From a checkpoint of a small mixture-of-experts model trained on Wikipedia: a softmax router.
Below are experts of layer 2 (counted from 0) of a mixture-of-experts language model. Rows are named router (the router's row for the expert), down (a neuron's output weights, with its number) and show model dimensions 0-191. Each number is 128 + 24 x the weight over its row's rms, rounded and kept within 0 to 255. Numbers have three digits each.
Before each expert's rows: a language model's description of what the expert responds to. This comes from a sample of Wikipedia text that the model never trained on.

# expert 32
Table row ends, for. Line-ending table pipes at row ends, the preposition for after verbs like called or pressed, and opening quotes and dashes.
router:101099135141151114191092104113099131077144117099134100145137134088112103102098175130124163100113114134119127145159102133153171127139154162081161146178109150152165104157146131149115140120106131112138142114178162159180138075186110143137119121151165110145122146128153120114121115091173097122102147150147135158112140126158141169112148125148151124141160126145099121157132130105167118107107152148159106114108113134148138153157143128138081111129146153166146135127072138103148118121113161132141149123142113092120159181149073128126116090108133125122125145128117118134126103148141119166
down0:102111169115172157162105147133144081112160115125121127144079143117152122121116123125164174146124100113150141179123140166134089125159101112116126143164134142092146115131121130147152120160072139129144106144112099131117149150140139109109113124137156087146114137130107153136113095128130071130110138122124139141088093140084147121104162061106150085124136155134138123103126149105120155121187168169122115111105145143147141103162133132076119126150105154139116118153082116113099133129147106175122111112151115130094077130126141108084107117128159184148125168155133132114175107122122151118
down1:148131134116118129074104132119164133127116154174113144090138133116164143127127155124126077142120143127135113137112083104120116098178120137104139168127126105150125148104133169132092112145105123173190129135153124132113117105158150166158102125170166123110122117136119146088141080118142159112177124106127114135073116128107190137105175117136128112110158139131084128118138128129142156152148141087157135206123103154152151121128114113092153132091127150129124111121172119144111109121142143117116144153134071151126174113146191149149120156121135133119120148128144140112089159108106130098
down2:158101151143126113151138136123118126108116096196129111158114135108151106138132158118170114095137117149124127154125154097097096118139140132153087131099152122128138102099118101108153161137155095129129122060094137096121091116169144125117130077123125140139117116118133093171127193120117128128143133088094099091128119165152083113156151099158148114067132142127133180130102140160113127128152126106114142174162093103116117109153090192134124141106114123146108147127106164130116086108114118147160123099112137140122130122114130115152137135112128158132163102118100130133117109108114143206
down3:129102117150113133083094129165158116136150102140089116140116120117116121107108159157094133114166111137148133109086129141122154122113072129111146135119132129125142098134116107127159138162132125108123141150106140097139152166185146137116153113108128134129069114159102111093121119123122158089137147122147145154124152145115089078094160135155094138106127131133072117117116108110170093145131135144133109119117102146120103144113160132131148124163112151153155122112106089148172138100127080156119043140099167095122115142111123135161156133133102126074153129072132143157103090127073112141
down4:136132142159108092128072094112123115085112125137117119094149119098136100165079143151126119121125099103138129079124114151109105152124143120111146092076121113101088129108141081111135101154140102119154132169123098122160167093109082128113147081146145115153140189135134106128182138149125139149092087117137082131163160123103134163145142094132127126117143138139115100151109124112165124116138132114154140134185136156106103149134153112137142106148146107157092134165140118118091090136095084088140122111125121148133169177146122123121143111149124130138140162108105179150100148093130135113
down5:127104133140114138151134143146115117133166120128131128144132146097082127150104114074128136155170083149132171134070120126099107109145137115075121126109123174160113131146116174145161089131140143128102133091144148117142078146134096127143107119110124117078157165120109145126147155096180153098122107173158106127156135133150124144152118091111101129115163122132129120136158094130155113099125108110172119116096100136115131144095123115121085147151149130131118092159114079157117135127131083113149166162161107166063132111100124131133095123133102155140130164108093116117106117156130157173
down6:102090132137108128138132117136125115129176111110135116118118160117121138161125124134137116145159100155159153154131176145117126109134156128141123133106100123162127117135116093113127104118162119122105100123110140143122154112108181150132132104161120143171141151115167169134102144106092191122139142136098170156114137128137151122105103138156082142091158124133130191119174086149126147148127135099138142160099140135143163117128119134107139130123129113124108143104089165181166168129159155088128147166134140105100087094107189150140114129140141126086147090094187110108187131162120131129
down7:155153125107136136124128128180134151122119134147137126106120118117140190083175144101173121116132096137155144127131121122111163144144122132145170106139155120130142103102109163145133158124125110127158104149110165142097131140126162151143117150133127110148110126126128119170112082105141160139154111179118118135107105090111155072102101168100098156124142172179124099116098128129088088177133116120090168133140078175130135099094135159128156147190115137114143118136151113144117133102157090085104142110117108106141134105135166128150120115130144099117088120132151150146132123129079078107
down8:103157179074161113120080101122087138108143114140114116144101125093142124117119152109139198099112124115105122153109117129159126098125086104117149158105131117142120126159122109092165121101106107116093105164155111122073109117059122141149111113105148183100140111142152109123123122091137093106066101116154121155119132120122096158121100133143103104101145155145091126123126113149145130140151112140148137093155114145094147137112148131104130084146095108138145076120149154117073154105156096113123110122095136102121100142160133119117128143086118158135138114124129102121113116125181115106
down9:101130102123111120093076127132130147096132138147128116129106119111124189150100109092156141120104114064152119123110123083117119117098109110171101139149142124165155098113133118167138113128097193148139138181103168132145140114153102137094121106127140127131122121128110141149125115108152116121104104158138129159091133119135113132119144153136103097111148114171162125173086133130167167124146125133131119127151154163108139126131126139133104134159175143115076162195153105124113168071145156112097129130108135073168093157147106144125110131118111116117096115117149112159074150110132133113

# expert 16
Paragraph breaks, countries. Double line breaks ending paragraphs or tables before headings, plus country words like United States, England, France, and film.
router:133085134141135121125118099134111136122136102099137133111103143161129103127172117122111128152141130109100136170147157130162130155116155106107098178137126168087118134108124130118143132148141155131132133108122100113148129152135170101153156165092101169105144148137098132143109138114159111165127106097137146170112089131149127132171116099146122155179098123125162165113174174121120135138146132127149167097136152167140169108129122142184126109153151146111144145126151147115140109113118099116119174122063140165117109146106086080158156120152147124082120104168097110073117121180117118112
down0:143143162189098146106114120157149103103103111140133111126164129116173104163126100135161123158102103119157153138110117135143113150139127136120111173107187159157175134117184115119112110141136097144100113155135104119186147142134118126103137102135126129121103146117130158125106154120129170166142103172165173124115152148137134154121125120111147139145125174155159135148156108167082112123126125136148133132120129151141149146156104124156066148162134104160133113097129171113080125093093144088163121112133102115153125152101151125133115120178129162121158132116159125180167131094134141119
down1:111129115128138107109137125156125135182098052118138129145134147120106143157167156100136176120100105097176120156131113164125146129068151116109139089124114172151116142116188134146134107114134109165136115106130124137151121124178115108129149128114110124149128117106149151170139125119126116113092107114157161127135108156153146131208136091111120156120122121107189140155152134129095141124108135143142080124141149148146085110168172099094136138141136135117123126165124143128132108110163133116097119154145098173156142133130120104139120124131143150102144134097089109090084078094150148137
down2:158063126070160112079114107106118116142149081125132100125134124127158119149129109140125106136121156143131131166177115117120144094127132120093121166119129125145134118151129111123127104116134115121124099136074128115110153134116126135129162094104064092150139180138123141134118086142095134109144123161112114130146170142086151157128136117140119143089096145177172154122173135142144106165111150120094178169109133113123131069108099132098147103109090109098106151158133116151117109128083108146121158103148099144149172121110119111133130137100144102118149155128160111144121149174097115165
down3:120116133112178132160143113136157130130161131154129122144130127092135149132138108128093114100144116103140158162201094117150132127128104086117153125128079193173104147082137109134157165160124095120137191105119107121089119128155143142113148164143138114125115118130103137128105155131116112102137125087111124097101065132153162117121159097108135098161128141076147148130182109159164149131121155112154112135118154115126178127141127137146128113091128152105082121103115109160102133116135117101136130118163158127112141147131168119138131123134149062157152166119126124131086155143125102110
down4:096103130095143093135154154130132085153174146142091167127149125114175148136094140156108158084144099098152131128136113154134103135103136153146123123138131105105111134131109114145125096143126131100121185130126105148112162161088143132127087172142132138111107124106139091118166078183157131134150131152093135128127077161135091126122123094172145134123147136146134061105108090124134093115131133142147123153083143082133084125144118120151118141107127121120116115137156149098123154121115126145138105123162138131096142124118142168142112166169074096175135165135153127127099152166112128086
down5:132123119148165121118151119110102113173138142102149113126099100140111120119053097133127139115112125113100133124142139097101124128143148114156170161108141166136083101132106102142169127133133134105112133177149115103134110126116118121122102153139114149116157157095148119191156112130135138160137162125115143122152111168120141105113153110118153082070132164121128110173092125126125132079144139163118135136146144119066105066144111079133119162124131137133111149109105129120150158121135131158178121067127131158113143129136162138105101185072139147143152145096132088140161128121137117129
down6:136117081095127136122132113107095106151133099138141111173139133111130138128130123109142124125139125152122088142132162135135137099187151081148126154154140128098117113162174163094172131123146125109118139113156160092137111134142141130143130130125132130106181152124095124153113097142150141144132121132133169081137096150074129139137112121132095135155102136132177150152136094092150145116097163116124130104110101086121135057147108117102092110120175111182106156095114102096106088105122112168123128078147107158115118123114139118143113163147116107095151141120108105063098155156151131140
down7:152129131127098125107148139104129152121114131130150117147132120107149106122167142192125137112081131124131174125067094139122121111141116114124156112139151140143126120127148161106124125164130092153196105105154132140165103153111126121150160123170135137119137104082112134121126161118099158109080152131180130121144129111180151128150164167115134088128122159131102149113138095158154107129128150135164166112131122141130090115111102135131141112097192118132124129115147136145130145117136154133128150103148124195212102137148105112159163086099103146131109168146157137148110150104158108130
down8:125151158090129162107129144123095116126162123125135119096152144142160125112128136119183138128134143135122133081150137073127128183126077115126138143164130110105091165129147194084144092126106135079140098122121126144154105108120147181148125111154085108137091156154107120110085125131145089115121148161156165150103117117104154134155129110098121184100145172137153112093132125129132156123119116136176130128088113127086168112148148140128132121141119147133079107108149093142107150107157112083145160149129139097124153146108106129181138131166099127131152154105140128121099135145109147145
down9:147149150131116139119107137139064115159149104124119111123096089113100110128143111108139128112114116118137197092179118156077124139096112142099134139127129167133123155116118102112116140170131108142090133140135054112162145091117098132139135170118126153133082182109174152119111109103155113121117175108109121179147132081097103159109068097164128148153170134158117127105146141121112155122122088153160128141120142094128117129120152115133124132132128137101115151108109117133139118106102073116136146136116151126139117114121128113100108111130093146076076092143147116114119154117150116104

# expert 9
Word-initial fragments, not. Opening pieces of split words such as moder-, kidn-, un-, dis-, re-, co-, plus "not", "be" and "well" before verbs.
router:129145098160153154145135120162144091126117121145131150101140126152101108155120147078136148168111157107128091118109118123129141135137075086093158166156130109136113086192125129102163106138141125142144117121145129116098162143108093109145087092102175089129133156121113116144146100095109096110149118128101128120084163131161084104116170161098103132093100155154097180136103131145140107126161103113118112133141108107136128179135137156108149146148157125158164087171172128135135114162132142111130139130137146121105107101132157135149117127133135135140129088083105170141115125154136099082
down0:121137136121157130145134107091117071124158137103100107139126142074159111131090145087126150136093151120152114142108140106169060111095104124133153108146145137151112123116108143138118097130175142104138153125154119126103118123156118165081123152120167127117114176131132156140136122156136110126093138145141063121112102122118097132090105149152118106120092127172099178140136115141156117140136134122115083142157093075126108135150130162119122142122097115149154101151098104141135080154075124148096085123135107140129104120142157168137119126118162151127182124116115159167124166130111111092
down1:134140112109174110109094132129136094127130170130159159165136123155154189106140139148184070143129151139141162159122132090103099135133124133105139152143131127119104113141137178105148122135158109097112167119114179152135128137150122130118113115111077136112078119147101126136159127134072137120151139139134160114128148121168133146169147130155146136092124133133134146146139136107150108105232099148134142090105121170070129117137097150148122121107120151123148136140102105121103161137145149130138102111112116109112128113136111096123149124160164108118145153114131117084142146196136107132
down2:107118150116171114114151118120116144145124089140056129125103155110135125149121128130144116135140108121125160124144118178112138122135104155114156150156145136130179135103135126157153144126106140110158085160124099109179127141161122129118132176119148136130141108155123124111164082129139077141123142168092132140092146184126118101132121159100053133083144128118135148088149135145116125167137137151132095088183127120157144142092102102115104134132082118136181132098135104187134121171130093119132150114129138121134123124113141091135130102119149181123093116187144141153136128122107111113
down3:099117111137090145125084149114148151110161154106121198138104149118113124077089104160086136118112146109129150147119112128135097079102106151120151159136141118135120169137103128158089103114150144081153160167132176136111112113122128108126151164135136093108117132126109130147116113121124134125150180104156102078103113092134108132117106153145088117149107119112130163122156124142122126115133124135125133126132152176127098125169135130145088140137144162148125088107086163075140157133108128113093124101159168123119113072126133145134082106147177157129148110109138125096146096071129114136
down4:113132127089124148144120114088161147098121129099131121135156159152088117090112135113108169159147098165114167172129149130136121152096122127125141180061150134122140123133130123144115094111158142156101136154169089109130143109137111119133113159118185152143093126123115107098067148166158126130092146125112106141103126128119124153147124131106115146128142118104134146133115147134172134114081121111111091139134107120139145094109118148092157171103101137133082161123177122133139118117096122120135145067149115140157120080135164128129125156175078106132159115148155166169115133103126098094
down5:140113092156143107083111111136118133146177135167128121156148133130154131125176140119190133133087120127142147138127122094139135129136112135125126172139126102122126141130175142106144124137167097141163133118145128101113083136121071117110132119157118104134120109121124097128125159130175114106169141094151137132149105127072170144125070109140076155135089098118176093160153127119098114159133128126114130126157137137177176124123131155169113131066132142152104116125136132125151078112111138099124124115137139174091157111109086114142115146106085117154153167138123122161100157147163144117
down6:138129097133141142136117131164101110125165126116146102122122119141147109132121107109168167183134150094090121156135109128125149137165066144152093137155116124151145094105116130173101137098135128124160107096112105115147083133137115123142102119129119096125079133128123122113208083139098085104137154158108137147143109140105158167108144130117135103109136155182122139158130121105146093124187111131109167092138125097141113119134118119089149138147115122066127120105124157161124099087092126100106090120142150106122115101087170154101116114110107154123128155133154108134172150107104119119
down7:138143141129164134141165143153109160139128133178119093145133106113101145112112116085173135103139093148158095095130147123117134141056142172095131143129123141087121154155134133126110126162141163088144107111111167078127196134133135138092150150169129115144147121175076150147127151083171120148162113136132113141077141122124120122125121161153109160133149080144129142118158148116115106123147112134141107163103144117102169160094137119150122106128124111120146117088164086116095107144127120121121125177119144128129147116118148098121146089111115081129125143081120145106094148103164126122
down8:165102103130144144110111113133106137137128103173118096152092131138100136151069090104165141114132138154142073144094135122092090139164120153187147133158164127130129128146105130090130130144109143113136179138124117112152119155090083120096132131122127157136129134121177148163118101118145117149132110094161157140114122142146144123111136121127155130149149144157160077097131117104176109117145117113143122099129165092127158144111107128159147080152120159178163145161070103127109108137130152111129063178107121125138121095101105143111142119084122144114111153141134130102104110151140107097
down9:141109105155159117182133105110133143140105122118143118160094115113124131124123147138095166112116169115128109100098143136102174143126124156131155152118103145112102088096126106128125171149117095129126066161102106118151129150121127079147124142114117102117102093079116147076093165132115151161111143082128125100121147162112104162147085138123167120139150131121113137096118144110120146118155122156106107107150120146134140112106156118159153135122127142131146140182160158156122158137179121108154167151112145088110109130134098142113131133183133111124177089104138094178097123161153080112